config.yaml
n_groups: 8
vocab_size: 16384
dataset: "wikipedia_en"
Below are experts of layer 5 (counted from 0) of a mixture-of-experts language model. Rows are named router (the router's row for the expert), up (a neuron's input weights, with its number) and show model dimensions 96-143. Each number is 128 + 32 x the weight over its row's rms, rounded and kept within 0 to 255.
After each expert's rows: a language model's description of what the expert responds to; "comes after" lists some tokens at least twice as common just before its tokens as in all text. This comes from a sample of Wikipedia text that the model never trained on. Tokens count by the router's weight.

# expert 12
router [125 150 117 123 129 107 146 164 108 143 145 145 118 160 171 101  92 143 101 113 135  77 109 102  86 121  87 127 111 168  94 172 128 161 136  65 138 193  61 120  68 123 160 138 127 170 105  99]
up0 [104 129 121 175 141  91 175 135 120 123 156 129 136 114 182 103 117 112 116  84  96 111  89  50 145 128 106 119  97 180  87  82 117 120 117 164 108 135 155 107 115 133 133 146 147 124 120 122]
up1 [102 155 122 122 152 136 141  89  92 177 217 121 119 146 151 144 157 105 110  97  83  95 136  88 131 110  68 182  99 129 136  97 151 122 135  93 154  94 106 132 103 183 161 111 116 121 121 125]
up2 [163 135 133  60 117 117  76 134  84 148 159 177 140 145  70 134 108 116 123 145 129  83 164 151 150 106 155  97 126 144  69 149 130 146 121 129 134 138 153 127  87  97 158  81  93 108 119 119]
Description: Table and list markup
comes after: "\n", "|", " |", ";", "-", "="

# expert 28
router [114 138 138 119 118 114  88 182 102  99 100 162 169 118 122 100  97 100  76 132 134 105 138 134  76 115 189 152 119 139  79 155 162 122 109 120 123 164  58 171 103 137 147 116 113 148 147 115]
up0 [134 161  98 128 131 159 149 115 122 107 128 137 197 160 157 127  69 103 216 132 100 116 170 179 112 135 130 144 121 147 131  69 161 160  91 129 134 101 140 157  66 141 171  86 125 134 104 145]
up1 [107 147 182 184 124  88  50 132  76 134 151 119 138 120  71 145  73 151 111 108 119 106 108 157 120 132 130 150 144 140 150 144  72 115 117  76 165 134  82 124 113 121 116 110 118  85 124 132]
up2 [ 87  97 144 134 141 164 101 137 173 156 114 189 154  92  91  95 161 146 135 111  43 112 153 113 167 179 134 122 157 128 116 117 159 111 107 151 190  90 107 192 130  99  70 145 118 181 124  88]
Description: Infobox and census structure
comes after: " |", "\n", "-", " c", " C", "°N"

# expert 30
router [130 170 152 149 133 105 121 146 115 131 173 138 141 106 110  82 136  69 124 136 152 103 140 167 123 133  95 136  87 165  52 131 147 133 121  89 137 159 126 138 111  94 167 186 153 124 149 106]
up0 [ 92 128 113  91 106 157 150 115 111 130 170 113 131  95 144 117 199 120 194 139 140 104 169 125 121 122  66  97  70 120  60  70 129 113 110 117  62 151  89 112 112 146 120 143 144 153 150 158]
up1 [ 66 107 134 164 110  66  32 138 149 110 148 129 104  61  94  85  90  97 124 144  62  73 129 122 112 120 146 106 111 121  99  85 223 104 155 130 182 133 126 119 102 135 178 125 137 107 146  96]
up2 [ 79 106 113 102 100  95 107 148 109 148 121  86 145  76  97 154 163 135  77  64 177 123 101  84 156 154  96 113  82 145 149 100 121 133  85 149 121  94 119  78 100 183 102  85 163  92 169 108]
Description: Family and role nouns
comes after: " |", " son", ";", " n", " his", ")"

# expert 20
router [ 85 119 117 139 122 146  80 121  81 134 161 130 147 127 180  85 100 112 186 124 139  90 141 132 119  89  65  37  93 165 150 117 124 123 149 153 171 155 132 122 144 129 136 133  40 115  98 147]
up0 [114 126 140  94 122 120 116 160 140  37 154 167 165 188 144  62 105 110 128 111 132 161 119  83 190 146 137 181  99 180 159 109 134 168  92  94 145 144 162 154 116 108  82 148 136 134 106 125]
up1 [112 124 138  89 149 110 139 196 102 157 161 157  74 114 138 157 131 136 149 150 136  68 152 139 135 161 146 136 151 174 126 106 100 139 149 126  64 138 116  72 125 181 173 164 128 114  82  87]
up2 [173 159  99 122  92 182 104 188 124 152 116 136 140 174 162 130 128 170 104  86 120  94 102  97  86 115 107 117 158 143  73 130 142 162 104 133 115  92 104 151 102 148 136 131 109 114 107 113]
Description: Heading and word fragments
comes after: " |", "\n", " The", " List", "===", "=="

# expert 4
router [160 132  95 121 123 109 100  98  75 111  88 173 116 100 167 112  89 134 132 104  74  51  86 150  49 117 134 139 138 114 118 124 142 113 141  97 115 195 127 146 119 131 183 106 129 146 120 111]
up0 [148  93 147 148 118  49 124 114 147 113 142 155 146 120 103 146 111 139 156 145  90  97 101 118 114  80 119 150 171  96 169  67  95 189  96 128  98 185 166 124 167 172  84 109 130 134 117 115]
up1 [ 88  99 118  92 183 127  76 144 105 110 127 128 105 153 117 180 186 163 147 161 123  76 209 130 144 181 125 112 155 176 151 124 118 122 186  93  84  52 118 129 173 157 135 112 120 126 145 124]
up2 [154 142  88 109 114 130 118 160 150 104 135 141  76  93  79 161 166 140  67 145 104 100 155 183 120 159 116 114 192 106 113 124 141 145  79 119 111 147  80  81 133 121  93 152 158 141 104 115]
Description: Nationality adjectives, table pipes
comes after: " the", "\n", " 0", " ", " an", " a"

# expert 0
router [173 128 149 116 140 172 101 106 114 152 180 178 179 137 132 114 169  89 107 103  88 129  99 131 114 179 126 126  68 205 135 111 113 122 116  81 125 171 112 121 102 114 139 139 144 107 121 151]
up0 [165 107 106 122 129 155 145 105 111 156 165 141 133 172  93 157 157 119 135 138 152  89 104  87  96 163 157  87  96 165 119  50 126 131  40 119 124 138 147  96 111 129 102 125 114  96 132  38]
up1 [135 117 135 128 129 112 105 133 134 141 169 157 142 140 179  96 127  66 175 102 109 129  85 157 109 130 131 146 144 129 150 138  88 106  78 146 159 120 106 135 131 110 111 161 155 154 107 119]
up2 [103 140 119  99 129 165 185 142 170 131 115 111 141 150 142 159 164  92 165 129 124  74 145 116 130 151 120  59 102 163 109 106  63 120  76 133 130  90 138 148 107 191 114 135 146 128 100  91]
Description: Table blanks and word-initial letters
comes after: " |", "|", "or", "a", " m", " Al"

# expert 1
router [125  95 103 136 104 119 132 110  60  93 117 150 156 109 178 133 105 113 145  77  47  81 100 150 108 134 145 116 106 128 138 134 139 173 125  97 150 168  86 111  94 145 137 134 150 154  93 118]
up0 [ 80  91  88 174 106 145 108 122 115 111 148 132  85  83 142 154  99  77  84 121 104 109 141  58 153  98 178 141 105 141 105  75 140 149 173  99 109 141 137 132  79 140 105  92 131 136 186 144]
up1 [117 107 162  94 102 145 168  91 125 109 174  86  88 132 149  79 131 121 140  88 116 117  98  60 175 135 139 149 134 122 124  80 116 124 183 138  85 125 175 139  54  96  78 124 129  88 155 121]
up2 [125 157 172 121 160 165 193 110  74 182 121  91  99 107 178 124 171 112 162 123 144  51 116  90  84  95 200  31 104 135  48 111  91 119 138 115 125 153 125  92 116 112 185  89  88  78 159  91]
Description: Articles and nationality adjectives
comes after: " the", " of", ".", " a", "s.", " for"

# expert 15
router [142 130 184 133 149 137 151 126 108 165 134 165 147 138 202 107 123 122 151 123 137  83  95 128 102 156 138 119  87 137  95 135 152 166 136  88 115 146 106 168  93 146  81 109  91 182 153 133]
up0 [125  79 119 119 115 178 170 129  86 122 180  99  80  88 109  77 117 113 130 122 116 111 164 149 132 158 162 147 106 104 109 161 147  56  91 116 128 193 142 132 136 133 145 107 133 179 117 130]
up1 [138 175 175 177  75 115 170 147 117 132 151 143 102 146  95 169 179 184 112 194 137 120  84 173  75  64 133 133  95 123 103 127 117 109  97  90 115 183 133 143 149  96 150 133 110 116  77 173]
up2 [123 119 186  96 126 120  84 163 119 107 133 171 137 163 144 157 172 124 160 174 152 135 113 120 120 104  67 119 144 206 180  83 147 169 119 137 166 142 154 103 129 157 150  95 157 148 114  82]
Description: List and table structure
comes after: "\n", " |", " ", "|", " 0", " 2"

# expert 5
router [140  85 164 133 102 140 107 125 122 144 132 116  96 119  96 130 181 119 159  95 121 112  93 119  94 120 105 192  86 193 118  59  58 120 167  57 124 106 117  87 144 102  72 191 136 171  76 135]
up0 [117 160 130 136 164 157 152 115  40 167 135 195 129 144 130 160 155  93  99 120 117 145 131 150 127 173 102 101  67 102 131 122  99 129 158  90 158 131 113 144 117 145 144 151 130 146 183 138]
up1 [122 102 134 111 129 143  66 160 101 138 231 123 151 160 149 104 128 144 102 135  97  97  90  80 152 114 130 121 127 139  99 141 132 109 115 191 164 139 148 143 120 129 126 140 173 123  72 125]
up2 [121 127  88 104 108 153  74 135  84 112 120 124 134 182 188 171 167 117 115 123  93 132 103 104 167 201 135 177  88 136 122  95 117 154 138  74 186 126 144 104 104 187 177  95 222 143  80  95]
Description: Month names, table cells
comes after: " |", "|", " on", " in", ":", " Released:"

# expert 8
router [178 137 134  91 112  95 128 171 123  99 178 150 129 149 135 126 165  96 106 114 132 134  89 117  81 139 121  95 112 145 121 137 143 131 161  44 135 157 112 108 143 112 105 157 171 164  98 157]
up0 [108 156 174 122 119 152 100  87 112  88 180  76  92  55 127  74 173  86 154 130 137  88  80 147 134 142 113 128 145 127 192 148 154 149 137 117  63 125 158 186 149 115 159 131 117 128 183 105]
up1 [191  72  95 129 190 126 138  95  99 133 113 148  79  86 117 173 101 123 146 106 101 153 125 173 140 113  49 112 102 113  85 174 134 143  59 124  83  97 171 125 131 139 162 136 111 129 153 118]
up2 [158 108 115 102 131 140  75 148  96 121 119 145  90 180  59 157 145 105 143 203  30  96 144 106  63 128 165 170 116 165  84 131 136 101 104 123 145  99 102 102  37  83  83 126 177 160 129 176]
Description: Bibliography list dashes
comes after: "\n", " s", "-", ":", "|", "\""

# expert 13
router [132 134 141 105  81 165 107 108  82 127 248 102  60 145 137 141 134  91 122 128  77  58 105 119  95 170 102 120 115 160 145 125 147 206 100  62 156 133  91 170 135 113 127  86 134 138  98  53]
up0 [166  30 151  83 189 161 124 161 129 157 120 102  78 149 211 104 141  66  70 158 165 146 151 104 135 124 103 122 125 140 102 111 185 130 162  83 127 162 127 119 154 156  82 102 103 201 102  62]
up1 [135 114 175 120  95 137 141  56 136 130 176 106 129 135 163 168 165 100 116 137  95  77  92 111 116 154 173 104 166 128  99  67 150 129 132 115  86 147 185 109 108 164 113 124 107 154  97 132]
up2 [116  95 110 136  94 123 100 128 149 128 167 107  60 163 172 112 157  93 124  71 147 111 141 162 137 170 107 108 141 231 110 155  89 117 152 111 124 137 173 125 170 104 110 163 100 100 116  61]
Description: Sports table cells
comes after: " on", " |", " On", "On", " 2", "|"

# expert 29
router [132 115 104 110  99 140 148 153 135 153 115 158 102 122 123  68 100 113 134  95 121  60 128 120  92 180 181  99  95 195  72 167 107  94 104 109 139 188  74 137 100 141 119 126 168 176 104  64]
up0 [147 135 161  60 170 140 151 131 128  89 193  78 146 133 121 104  99 144 144 102 101 126 136 120 128  65 113 106  96 210 118 103 154 143 133  94  82 152 122 123 127 118 186  96 152 132 136 102]
up1 [128 114 150  79 108 121 138 119 118 145 128  51  78 105 190  87  77  76 179 103 108 135 101  90 157 102 127 123  86 121 154 141 120 119 111  87 112 166 118  79 118 151 143 180  95  89 130 147]
up2 [141 180  89  94 121 126 123  86 117 101 173 112 161 112 160  78 174 156 106 153 133   1 173 181 114  87  84 125 165 160 116 100  75 137 117 136 128 160 141 120 108 134 147 165 149 211 124 107]
Description: Coordinating and, or
comes after: " |", " and", ",", "s,", " well", "s"

# expert 42
router [ 78 130 126 114 130 162 102  69  72 162 178 163 161 137 168 102  81 121 160  83 112  45 125 149  86 148 118 144 150 158  68  93 113 163 108 112 117 121 140  99 103 160 105 185 174  93 147 127]
up0 [ 95 115  96  99 184 125 136 151  98 134 148 167 118 101 105 146 152 124 137 181 103  79 123 133 115 135 144 138 130 129 137 158 120 164  83 122 168 147  93 154 100 115 182 174  98  97  93 109]
up1 [ 94 132 123  95  94 118 106 196 105 116 188 120  96  82 137  98 185 113 113  79 115 152 127  73 128 109  68 176 129 120 104 104 116 125  85 106 120 127  88 111 106 114  27 148 133  88 115 158]
up2 [102 110 144 159 104 165  85 117 112 112 141  69 180  97 109 140  83 116 154 137 108 112 109  70  96 197 153  75  84 154 169 130 117 140 113 129 126 107 179 117 150 112 119 169 174 144 115 191]
Description: Common institutional nouns
comes after: " the", " a", " his", "'s", " The", " W"

# expert 32
router [121 143 125 119 152 167 138 144 107 135 120 118 108 128 148 102 140 104  95  85 128  95 124  88 110 183 126 125 169 128  52 115  83 123 158  80 113 159  68 100 128 115 168 134 164 104 145 115]
up0 [137 114  86 177  93 136 121 132  76 158 136 125 135 168 102 100 130 142 135  64 168 119  93 141 128  87  76 105  97 122 101 155 118 103  94 146 154 160  50 123 124 142 159  73 159 137 134 148]
up1 [ 79 138 185 122  84 131  73 138 138 104 152 162 146 135 111 130 193 146 159 109  94 119  66  38  83 140 137 154  99 105 177 142 144 132 174 102 142 145 184 140  79 121 170 151 117  81 156 129]
up2 [125 141 153 106 119 171 151 135 131 164 225 142 120 187 110 142 104 118  77  93 106 130 128 189 125 141 196 101  80 127 119 142 116 120 156  95 178 110 116 104 121 124 103 108 155 123 161 113]
Description: Infobox field labels
comes after: "\n", "-", " the", " C", " K", " P"

# expert 62
router [113 140 145 156 103 157  97  99 113 187 134 152 160  70 137 106 100 129 116  93 120  78 153 142  86 108 123  97 163 166 131 112 131 141  66  84 121  88  85 142 100 160 130 141 127 177 127 153]
up0 [142  85  95 162 183 173 131 111 128 169 105 107 135 114 105 114 144 129 146  90 140  96 113 113 127  86  81 136 123  89 118 133 171 110 111 148 105 163 170 124 130 151  83 107 108 159 149 119]
up1 [ 94 110 150 137 110 159 117 128 128  77  99 132 138 147 115 123 109  71 129 110 149 122 114 105 114 150  47 134 134 117  72 177 172  84 103 115  95 182 161 122 110 112 117 158 101  95 132 141]
up2 [105 114 107 143 135  81  58 170 115 143 150 112  64 112  92 124 142  91 168  89 126  89 120 149 157 144 135 110 150 102 133 186  90 118 117 119 131 184 146 166 131  94 107 108 123 129 147 138]
Description: Past-tense event verbs
comes after: " in", " In", " and", " to", " of", ","

# expert 19
router [103 127  85 146  89 149 116 161 108 121 115 159  92 125 120 111 148 106  96  80 128  93 111  90  98 137 111 148 100 194  79 125 150 169 146  92  97 153 133 157 127 148 130 141 174 116 134 106]
up0 [138 147 141  79 129  94  81 107  67  77 175 121 134  77  96  79  83  67 163  87 174 136 154 115 155 163 112 102  96 119 111 142 153 158 119 144  86 113  42 147 161 172 159 175 156  98 141 120]
up1 [110 143 151  97 111 165 149 120 134 184 122  76 125 116 155 143 113 188 117  13 158 137 175  98 109 137 163 110 106 139 100 136  97 133 126  26 145 103 130 140 138 156 134 181 145 128 111 125]
up2 [114  91 153 135 142 135 102  94 138 163 131 130 160 123 153 170  60 190 142 127 144 168 137 148 125 162 148 152 125 142 153  83 131 112 183 117 125 106 191 106 161  79  59 102 119 107 153 177]
Description: Line breaks ending tables
comes after: " |", ")", ".", " was", " were", " is"

# expert 6
router [166 109 186 142 123 153  91 152 166 139 149 129 205  88  78 114 102  80  82 111 119 104 100 157  27 152 122 131  74 185 154 160 113 177 150  87  96 128 101 138 106 154 120 138 162 159 119 125]
up0 [118  72  78 176 176 133  74 113 109  68 132 170 141  67 120 120 205 123 112  92 115 123  94 130 145  92 124  85 116  80 114 146 150 102  65 150 106 175 150 108 127 121 136 151 168 148 134 168]
up1 [174 116 132  88 106 164 102 165 128 157 139 131 142 130 113  99 159 125 141 114  82 109 111 134 173 105 119 147 117 170 106 130 144 100 198 118 159 132 115 115 142  97  87 129 162 126 175  93]
up2 [146 120 173 129 145 123  54 112  98 121 164 152 183  79 158 138 169  80 126 189 114 148 147 125 131 113 154 135  68 141 111 126 118 136  83  85 187 103 180 147  77  57 181 130 176 177 110 167]
Description: Numbers and table separators
comes after: " |", " 3", " 1", " 4", " 5", " 0"

# expert 45
router [146 125 124 104  66 115  84 107 140  80 105  99 209 113 147 174  64 112 115 124 157 124  89 211 104 195  92  59 115 132 113 113 139 126 119 102  96 148 111 145 121 110 120 215 130 157 145 128]
up0 [157  89  93 106  76 143 103 156 127 152 117 174 167 164 145 103 115  72  91  70 141  83  85 152 142  93 118 147 162 179 137 100 189 121 108 128 138  88 101 111 143  86 153 123 159 100  94  91]
up1 [117 161 127 156  98 152 111  98 124 186 121 145 152 162  76 119  82 140 128 125 104 111 122 119 120 150 140 168 118 100  88  84 152  99 110 130 126 156 116 137  79 109 152 115 198 139 167  93]
up2 [ 83  97  71 125 150 113 118  91 144 120 167  78  99 120 178  94  99 111 174 141 125 145  97 154 121  87 142  91 126 158  86  98 124 125  87 126 129 142 164 100 151  70  95 131 127 183  39 122]
Description: Years and time words
comes after: " B", "|", " the", " b", "-", " K"

# expert 43
router [ 87 141 112 120 128 126 117  80  92 174 150 177 124 146 178  97  83 134 147  70 106  96 123 116  65 169 138 139 100 171 105 112 124 198 105 103 150 139 129 107  86 158  95 140 164 142  85 111]
up0 [119 152 164 170 116  84  57 132  77 157 127 143 131  97 102 123 124 137 119 169 173  85 126 143 186  96 102 154 114 118 146 130 138 150 162 156 114 118 134 136 116  80 233 115 123  77 187 178]
up1 [109 161 122  62 143 118 197 131 162 135 137 186 106 181 131 224 103  80 104 148 152 116 161 148 185 167 180 129  65 128 125 164 115 146 104 142 104 196 120 120 114 121  97 106 104 116  89 114]
up2 [134 114 101 141  95 126  55  71 136 161 120 160 159  97 130 134 211 159  82  95 125 119 143 121 175 113 162 137 112 156 147 115  77 131 140 155  66 120  91 173 153 148 120 174 187 145 127 170]
Description: Common head nouns
comes after: " the", " a", " The", "The", "'s", " his"

# expert 36
router [143 102 132 119 103 147 121 117 107 117  90 118 149  84 140 137 132  65 144 106  93 105 100 200 142 136 165 147 112 143  77 145 107 176 156  91  75 148  88 139 128 132  74 174 186 150 126 134]
up0 [149  79 123 137 132 134 110 153 106 107 130 101 163 155 141 103 128  87 125 132 118 107  92 171  94  84 127 124  94 207 142 175 199  85 131 104  91 109 126  90  77 136 143 147 202 147 100 114]
up1 [104  66 118 118 105 184 118 158  92 113 143 131 125 113 145 123 137  69 145 109 147 126 108 210 147  86 165  92 137 139 101 108 116 118  82 129  88 150  59 148  97 127 125 123 112 178 162  68]
up2 [186 135 149 162 136 158 112 127  94 117 128 157 168 198 108 161  82  77 177 141 113 132  90 133 124 128 161 177  77 135 173 111 141 179 113 116 176 102 145 145 154 145 160 132 122 142 144 194]
Description: Mid-word fragments
comes after: " B", " G", " T", " b", " W", "B"

# expert 23
router [ 77 147 114 141 108 177 141 176 148 138 101 121 152  79 120 127 123 134 133 144 119  94 104 140  86 171 112 109 101 129 106 115  81 129 137  45 110 114  99  93  90 136 171 145 105 129  77 141]
up0 [138 116 138 150 113 155 139 137  69 122 140 115  66 160 124 123 127 126 184  95 177  90 153  98 115 166 162 112 107 107 152  92 117 187 156  80  58 149  66  85 133 117 171 133 118 132 120 141]
up1 [153 135 148 115 107 122 163 208 116 111 171 126 193 150 171 148 178 159 112  82 117  90 122 105 132  95  93 129  92 194 118 178 145  83 100 126 113  80 122  84 145 116 136 225 107 132 158 123]
up2 [123 141  95 139 171 144 115 140 143  86 133 132 170  71  85 101 123  99 108 159 140 160 136 113 150 157 147 132 150  62 163 117 113 170  72  83 124  87  93 192  98 180 134 136 150 176 149 165]
Description: Word-initial capital fragments
comes after: "\n", "-", " and", " The", "==", ";"

# expert 47
router [141 156 129 106 111 174 112 116  79 184 153 157 139 164 134 139 110 138  97 102 133  57 115 113  82 177 149 148  69 162 103  75  97 140 101  64 170 153  89  93  92 156 154 148 132 141 124 145]
up0 [131 110 162 149 103 178 131  62 138 177 163 161 135  83  79  98 100 186 109 101 129  90 125 114 101 204 134 121 163 148 195 174 105 177 134 124 127  85  90  61 117 116  89 148 128 137 139 177]
up1 [106 118 181 130 115 145 106 100 109 154 207 125 196 124 116 178 217 112 181 143 139 125  78  85 126 133 135 121 137 153  73  69  95  91 134 111  84 149  90 159 100 156 159 134 122 127 141 151]
up2 [134 122 174 137  76 135 162 126 155 141 207 150 113 124  62  96 127 115 116  81 103  58 153 106 109 129 121 126  87 125 166  79 111 135 134 131 124 128  86 117 157 136 165 109 111 145 162 118]
Description: Organization head nouns
comes after: " the", " The", " New", "The", " B", "'s"

# expert 44
router [101 116 129 133  92 159 122 139 147 153 152 136 100 172 122 122  96 113 110  79  98  82 117 122  82 151  92 122 136 170  98 111 118 213 129  87 118 136  86 121 122 156  89 114 188 126  90 103]
up0 [112  62 102 112 118 123  78 134 169 157 114 125 135 124 124 107 134 144 127  45 122 170  89 149  60 141 195 105 120 141 153 139 119 146 121 136 103 117  96 131  94 168  75 162 164 220  96 103]
up1 [170 112 123  98  73 153 191 152 116 145 145 152 106 165 148 116 130  88 100 164 153  80 157 102  67 156 228  35 147 136 106 119 147 135 133 123 121 128 188 126 140  95 166 120 173 151  85  74]
up2 [133 136 159  87 140 185 101 132 147 133 142 121  61 157 101 132 151 118 115 143  94 133 126  83 107 224 122 119  52 104 190 152 111 132  67  91  88 146 108 134 125 192 161 132 122 137 102 166]
Description: Head nouns before of
comes after: " the", " a", " The", "'s", " this", "The"

# expert 37
router [139 109 178 131 108 131 166 120 130 126  96  71 101 129 188  89 111  96  92  84 111 110 182 111  57 147 140  94 101 170  97 138 109 131 145  84 133 139 112 110  80 118 128  90 125 130 152 126]
up0 [168 143 111 153 166  91  95 144 181 114 104 152 184  58 129  86 125  96 150  81  83 106  97 123  92 124  78 126 127 143 105 127  91 119  61 142 128 116 122 167 162 193  94 115 157  79  61  76]
up1 [121 101 150 112 101 137 194 114 164  59  96 121 113 148 125 145 122  75 117  87 139 148 126 141 135 164 184  99  96 110 135 112 120 111 167 115 122 100  79 121 104 103 102 119 150 100 175  87]
up2 [124 110 133 103 134 113 148 103  93 126 101  73 151 138 156 104 124 108 110  77  93 143  79 142 127 162 185 150  95 136 146 143 168 172 138 124 100 154 111 152 123 180  87 114 144  80  50 148]
Description: Table headers and stats
comes after: "-", " the", " ", " of", "|", " Date"

# expert 10
router [141 110 160  77 156  87 121 129  97 155  95 167 117 181 142 164 120 114  93 140 118 121 121  85 124 162 104 101 105 164 143 147 142 156 135  58 111 128 116 167 129 132 123  71 155 168  73 155]
up0 [135 141 103 192 111 122 200 176 148 136 105 126 136  89  68 140 109 167 120 118 109  78 152 103  77 162 133 164 153 125 115 128 150 127 129  85 155 165 114  59 108 129 108 135  97  76 180 179]
up1 [109 127 201 121  99 115 146 127 100  63 133 176 156 142 149 107 134 124  91 106 110 105 124 109  86 165  29 167  98 117 138  81 193  95 182 128 142 177  59  95 172 148  59 127 154 129 113 166]
up2 [ 62  29 159  66 103  79  81 148  15 143 152 176 154 106 175 171 158 132 110 135 105  69 163 145 127 141 100 169 164 173 126 173 134 173 148 156 109 133 153 146 122 160  56 149  99  91 104 127]
Description: Articles and list dashes
comes after: "\n", " on", " in", " of", " by", "On"

# expert 27
router [198 137 144 137 135 154 153 163 176 144 126  97 150 120 126 174 244  92 118 125 114 129 134 133 147 142 103 163  85 101 120 157 116 176 187  67  97 146 104 143 121 153  81 148 137 141 128 116]
up0 [142 141  84 167 115 122 127 166 128 150 170 104 130 173 124  99  93 104 120 148  83 136 128 141 106 139 151  96 121  87  61 109 134  54  86 133 114 146 164 120 117 101 153 191 137  98 106 166]
up1 [148 194 151 105 124 162 158 145 119 173 167 135 142 154  44 159 177 133 111 128 139 102 153  99 106 177 152 111 141  97 133 148 164 182 144  74 152 174  78 225 104 133 171 145 149 124 167 124]
up2 [146 149 182  99 137 151  79 106  63 163 160 119  78 149 114 137  85 140 144 130 142  97 111 111 122  52 123  86 150 159 117 140 104  98 104  85 117 178 132 151 116  99 120  93  96 194 118 161]
Description: Copula after subject
comes after: " |", " was", " is", " It", " it", " 0"